python train.py --num_hidden_layers=17 --hidden_size=128 --n_experts=64 --experts_per_token=2 --d_expert=64 --d_shared_expert=0 --hidden_act="swiglu" --moe_layers=[0, 1, 2, 3, 4, 5, 6, 7, 8, 9, 10, 11, 12, 13, 14, 15, 16] --n_empty_slots=8 --router_score="softmax" --normalize_top_k=true --routed_scale=1.0 --balance_loss=0.00161 --balance_bias=true --router_logit_norm=1.0 --router_bias=true --init_std_router=0.00703 --lr_router=0.00155 --num_attention_heads=4 --num_key_value_heads=4 --head_dim=32 --vocab_size=8192 --norm="rmsnorm" --norm_place="pre" --norm_eps=1e-06 --positions="rope" --rope_theta=10000.0 --rope_fraction=1.0 --qk_norm=false --attn_scale=0.177 --tie_word_embeddings=false --parallel_block=false --init="normal" --init_std_qkv=0.0351 --init_std_o=0.0351 --init_std_up=0.0351 --init_std_down=0.0 --optimizer="soap_variant" --learning_rate=0.00348 --lr_mult_qkv=0.5 --lr_mult_o=1.03 --beta1=0.95 --beta2=0.98 --lr_head=0.0116 --warmup_steps=200 --schedule="cos" --final_lr_fraction=0.0 --batch_tokens=32768 --max_seq_len=256 --doc_mask=true --z_loss=1e-05 --train_tokens=406500000 --max_steps=12406 --dataset="wikipedia_en"
Below are experts of layer 4 (counted from 0) of a mixture-of-experts language model. Rows are named router (the router's row for the expert), gate (a neuron's input weights, with its number), up (a neuron's input weights, with its number) and show model dimensions 0-127. Each number is 128 + 32 x the weight over its row's rms, rounded and kept within 0 to 255. Numbers have three digits each.
After each expert's rows: "comes after" lists some tokens at least twice as common just before its tokens as in all text. This comes from a sample of Wikipedia text that the model never trained on. Tokens count by the router's weight.

# expert 31
router:106168105133110104120054150143118098127118143115104099087110104125157068149145119109162173180124142149095187125073081172139141169110164079159207095065100172113106123107141158172119186082110175156153095125124178118159112134130128161125209109142115200149082184086140142120104114101138162153078090083144132095111113148165171100135114171077114069118137133123115142138093135176081136114122
gate0:094143178171112163133155161132122107204113080170137157170143117161058083076087149140123107121156082092158140093146107118128099188137023083137164056101125151133135146124132128180131140136149144148204141130135166100135121180138164097108104134129104140168116097111149148152074099152101083127129118135123149184144128100168081139129134124126178036165109079107124124105128095161089087109106
up0:155144093229138138099141126140121121136096058144163193127150107146103114138103150139142159057162164070162139137147124101134058125142117131102157085148103108097093148070151128137102132141139141162102134166105103127169158121181152100109136094112164131138117128101149168124084098168128055093143171191147139186162166124156120131134172196141129071162078118074165129167081116159083151108082
comes after: "\n", " |", "==", ".", ")", " =="

# expert 61
router:142109086126113157142136111189056090108110130093069116135102168172122160095142174091097080107110115103168049162126127095170103169165126102185112128170082096130166119132099108111093159098086194094150134102137124153102143138085140150096044105114142113149157130143116183077121129150137170137092139087123105054164125188107115164115074122146130083127106180125049135161134133112155132156119
gate0:151179125157196110146110164133122131133101124129199150124149107126097163152178156114148111138133136153121122078071162092142107116125039104090159113156162151058142125144132083081172141127133144163128120134108101198122166171160097154115123160145157123161113153186077139112142116075112123151093154113107160128145108132166145037152107101116080152076080172132084179187054100165138150130146
up0:150168142177146165187093110144122101017076111085154151152131156070081136185144170092121125114123122162160113098097217146096082117147074152130166127104150097072143164144102092088095178121138167180134147091135090159115122178089135178114122112162148089138079168119118097084131131133116124131112153128095104110102108102148142116133123107137109106103158141146080118158097154129142147028148
comes after: "2", "0", "1", " ", "5", "–"

# expert 52
router:075096103177095097173092139169181090142141160085085099153162111103133119227134102141115115117154145100130168181085080153146144121158101116100143170106164120117091104156155168145138121083110104124120132169128126149110118128167125078123113149115185198134132117116049146105176109093138125162155102139123109131136098140034163143126144151052211107156146109152083144135106131102123183112173
gate0:072174140120123080184032132102126161137171146156103158107148146133156132149129161131124100176153176103059062092099116086151180155099120139153127167117125080103182115120102156131134086177094116163121128076133154141142077104185179106050115113146100105164143093101133089128132114086162178108095147155113154182150160123139161137135066098132067124136140132144134188120085105138140145139075
up0:097130107114111146151044095121120124143136146102091162085157135134122111193103175139133103167159176074081109093063101204160177176114130151138139129112117112134172138145132157134135115105125136115134137116151156166178106116225178119074115119125138132154146112117114095133079122086175158115110125150130078135130121110154143174078067095151137081146154075114128185079101136097154151102029
comes after: "-", "\n", "°", " (", "W", "′"

# expert 45
router:123082130109119165112165157174095153171092115069171164080134135104170123107146132146101141157081143151080104121091049192153123111151099099195141179120165192118148142133134114176089093188166104104115102083129125189109178140083165146159067133140115126088132141111112155087187116135113159135105143124041071110152094142112138117111154186164178092097104143113116146142119116170112146145135
gate0:109214053069122136095161104112138150054074123147186156136137111130145016137123089107121176166097129085148140169108105155112122171153082110196121110151164152133143116119092147075138102145129126135111122122148092086077118133124091115140110090152137138090126094115120177127115182063084155165111149092126127124112143146098102172133127091116155122157187107089139162121121137099171096123202
up0:122122103131041087119128130102171112094107135129205186123077133122138101142158157084101161128094143066093162163072089109149119173165143103164116116122167135094151107199107183112098155148126062119095118123107106131134158166194102124122084142196143144100162077157115106160113148045115149103128149098083119109110120088109068076120126106175141143129141143073145099135142137125186116114169
comes after: " |", " and", " the", " a", "N", ";"

# expert 50
router:119078086100151139146120136074151156109135171112100088091135126159182079142165180132134092173098134100137141168105159190168155111187044125165118136176114187147121123081049139108087142102163058163126160156102100086132089102140130121138145147134142121144135153084119142096036170157145147100152134095211164109174122131138112117173137098149103149130143169139126185148128118091123144162120
gate0:113070113100150112182148119125153213097149117216114123129119118113157042122106084138117078112187109119158115114158092065131166147186135118146084107100181166101164144081162171111127092114130131125150113161161142145111138106202105090094123155090153162131148137157097112130123110094127116109067170125211181095100119106154158151139119101141084155085164113118097164157097117119144167091163
up0:169066128133101133175105087161189145163125080138139110121165151169177086144158196170107167109185134151163161089117162133082148138088139133160173167139161143074124135186133156160099101122137095139112162138097158146163144155199160178142155155101114138165123132144065099160182120135083097050083092135160159143072115111128137153090144107162100150163135122152107080140100124169085104109173
comes after: "1", "9", "2", "8", "7", "6"

# expert 58
router:117128123168170138136166141201150217122129103105119166085054077166143092170145063088099059074138102157155116095144145123147145123050171126170183180081096147161112123104140095096105132170174209109143152147110119134103142182173161122131189114163140120145134101110150145143152116130114160110166139117172190129138139142132105113107203108146101150117121138150110178131136128154137156145117
gate0:130133136149092184134142068138157141141121145126108061105129137093139087071108136114104174115121118122149092114144113121191188108106121070114152038074131125139141191161158154102179155154122127127087098153125143078125102110059149066146163121095213176149157108187101107125137149161152161164141153106154131114073135090092158140196134131144100138144130097140101084062131192129126117159118
up0:133168148150129194126127055127126143152107124142138101107150187075101095101093170121119158092169151111137131129117100124164153113123097087138167110082142138144097148147145134121164138178118082114105081144130127116104100114039163047134109151091209162154186088171068075140145185180151127154150144100097149105091108141090172126114147097118124137138122082138088104107156222123131162160157
comes after: " ", ".", "1", "2", "–", "3"

# expert 14
router:125148118148170199122122086144118111133090133091158160103115144203056108162132192189143080166177114187110133139136132055123125141089142157090122094174108096131205190136180102200090106124137113129163107093109151143102113136134128130160092084116131137124156099096134137115131123076102126162149143140202154192153156114161197134123136140114138137094115119108124095092119116166065097097094
gate0:112130155117166110118115150182099154152138156068148142132094129159148096147084163144118091174181140158196097089173117115119127145093068129159132158121122121141152125080139145063134101123147097080154185096201117127146162105165069108133111144108144067151167083134087111049120112159153114096105168081126152162149157100146123144151082127189162089076169174144174085106114073147135170102156
up0:149104102166118159142153095074169116112110101197104111103125127116086160140157088118146164118103084071107158154097109110128093105160204145093142104166142104102143169137101106176126137141127157185089062142054152161132120171103176148131133103148082162105120154126143128231123121110084144135159089172120127082132108124126124121077160167106069154158085097080111152141150196114142075122077
comes after: " the", " to", " and", " a", " was", " of"

# expert 28
router:105142136101024237089127088152112131102098115075128086127083073112137133121151068091099130114167115143097143176119103051106119092162152185147181163128109134132127121179129124089161167097092151092131153163097104163075158114136135132073133146156130128177126129130148121114173069159121131079179151102093107159101132108102141070100123122066078128113102105138130099170147121111142090122133
gate0:099113131133138151140121158189122094132173079138124114115149151099156058096134106073163103168082119112125097109137123093171150152182172100088139138104121108122094140086138113209133155093111124172083103132154131108100084089133138168179108134126097125145169129117087142095150106132141103109084142151110167167116228125122146179186164094037100142163125148162132124120117083115127054136049
up0:115150162122093123132119093090116122126131172185124143150118123120135178104087125158154099119168142144078179195134121181107106173068076112136153045180136197152189089112113145105115135123156073176141161118067131086146131151141063100126091110136142150151126128107157113119086143118147142125185093129116078137133100091129091059113092136197113120052146124133117150107156123143185166075160
comes after: " the", " a", "|", "8", " •", " The"

# expert 6
router:109198138133091118120188176121105117120129122135132100095203155130136135161135119114166127125096129102129166129199107104145124057180104141151150128060105132131124122109164164175104198118100071151112142109151165127149141127136147170167138142160134174187077133151164144100154089120121169091136123077165116078127146049155137108124175151069137040156164128048115156133187127122121116130124
gate0:128143119095128095096127178103097126130127120207115109102170151137163112137133125137115069148080163094159127190098144101072199153135123094110126216080116123184112079066116109094153092116052094179138136146173102101092133115098134157148124143168150098123124079166104160108119126152054081155154160122117100105135190074105121154136153178116115105113111087063145097177115132127127160114102
up0:151136085155085127149192139150103078116135119114121113149183145105171088117095113123160108123129076160188147089173101159136101186153133111132173126175107121129075112180166075124130122151110168149151140185151091129134136190081159063128157116077170133158120207094137114103148165149155122177181104081115138109114109191126094142106146110149102190133111081135155107130130100121065092112198
comes after: "|", " |", "\n", "-", " ·", "See"

# expert 0
router:248133118174136096107096121149131099146120132188135125167172093123081132105128077155142167172067098104129138044094150117196140097206092120125137037088102084171097125125118149178150112120128099077154118061126146161116154112131133131133166133126095072143088114127107125114168131099104181137125114143181170096097117117124113103129151103149171166124160144104160148119161122099150112117152
gate0:124092127123128127154158141128195105138092158083134098187158153114067155109129111144081166138088135095128142137092092140086070173194105129105139100084169103062079104184141154181178142105159128201107107143083094102163089127108148162144147159213117120160107095109127104118119121139092170131124102159165144162134175100151108124153155111179142132116112109146076069162191107112135169084092
up0:099133186090162127132122132138075113155097107113144154145026105132127098133118142153130110135147157148126142133116133090155201101094116139144108148119114178174098131081138104046115128155088141098140144122198132112103140140191110118073110167043110139094169154118133201130138158115180090101136117134074157074128123145104138182087100118139089116132197154088153145090067142091087078138134
comes after: " |", ":", "-", "|", ";", " in"

# expert 34
router:114045090076163170156187100116138120151121108095089121151121085172094146104131110119100196131088125076099099134132153141126127152093080075173072122084131110131167153111141110089149131113148161104119104129113102086110124122160127147148115110208084013108186161106119171181114146149143112171081114121144171102117129153157141180131125077175117157126109134130113189113151147164099142084156
gate0:119124136071120136105152168087143119160158175132123128149095109119183104176113149095115209163074128144138164108161093068089110106146131183173104105158097068095125082170157119181132152150127125132087100144117099077097145092154085229152131110156110151162104134110114100111131072108144180132128107119159186162100073110108166063181109132133105111144080093149138132102090097114124187157121
up0:118077114091161125150076118079214168118085126109133130142115159096133111097130087137118159118068130093037135138072187132160161159144139103078188144193155089139075172164156149107137129107145132152137215103151168170126114140105140107111070159102135214178119094134163109133142092159107112118101128152060109145121154140141105176117121084117149141085162131121105120105127132123171097104130
comes after: " |", ".", ")", " =", "===", "=="

# expert 16
router:096172125118100146125100088117117182145114131135098130156097113109203126153150147109153099186059141147061183146152154137086104153135177162115171148162137104124124107141140014124170076156142125204085153158161085069103130156080145163160152145074174135132162130098115113130145155081147160104107103163148106156126129091142151118167128132105194126141137151129194183120133089159157117093117
gate0:094163074130146110116109097078153097138160112115194118148113171113104089163117093120130156099186162125139091156109124161152125104179116203144141092153133108122156134105170084074154117151153095168087159120111104089165193137123115202126178180150161136139148162128160142058118219101147198144127142141134122158096082110065131118097118174120127054132120137081108096091104139138123131130085
up0:081161056084159126161125111059145144131149118138206172133116162134100110165159136128139180107167131158181062162108119159148111125146100183147133092162109133127158107104170091048145138182131108173132132164119116094160156114102091207097171187141130140132140127111179151079097196080173145124107143146136115131161075099076133147119108205157132083124138109093145102126109153131098114122116
comes after: " the", " a", " and", " of", " to", " an"

# expert 49
router:124106056133109123106169098073189099127088111076131150132111101125088139114182171118111145092173126131098095118190136132094062123060110152138131190136138122174124134136139160101135082216114126159106134198095087104143138125106072164142134139036072125094183059132152144124139133145095093092157093108103121163137153158134137140175131158119057118107140101093098096129098134146136153142127
gate0:159135129108107144070104138098116137104146216098175124094108102105141173136158136113094133145175122118107158163144066112140157123083143139110162096140116178183139100178139174162105121137167155122144168132081135119106140135139114157051170091132177126089066095118084140063094097160046107120198135149097072094125131107122145105140166145138126104090131103100161072159082204111119154117164
up0:142121113099109090092144172080102131082132177109168110069078114138104150108118125113109146125180149113059129140159112130091162155054116100162143126140111137154125105190127171124146110198168140167119181127130133151162163154161136096037147120113215166096119118108119150110084116126083107096150166102075129068134135124119163130144162162152094126081137151066163070116065171117156123087127
comes after: " |", " a", " w", " to", " not", " sh"

# expert 39
router:125115105122105102126102125116104095097092116145121132154122128114085129191165071145119178076139127117111150165144081075178120132108133111177165136119088089144146128135136135087151115136173178078051080126107137175148043109095131112140089153105152178162096142145132114100136128114100163098036115152131137169090126133134102164121061135141085154103145124136197174194122113054078170165148
gate0:141200109154129112109165152146118162131131057125084125139121196126095085100128118149155136093119133107111157161122113146139082130165123162144103098114139107109145134122085099114172168151096152087185109142166177202082103172094110170093106063075095107085101199128152105135096137115106144088095141101185162143113195133089144144135147082123148087117086070076157106152147099152144106181189
up0:153136116100097113152109128122086127103115149064122153121147100113095114133178170169175153112138118139146110137045102096157114188200131137128088106102140136111149107151162119130124185111114124117176153157151174180070125184099077161158131157122136136171119143102108099086117107139027160149132075188137109111205170079111117159144078145163125159154148045142119104126117101131134113197136
comes after: " (", "\n", " \"", "-", "==", "″"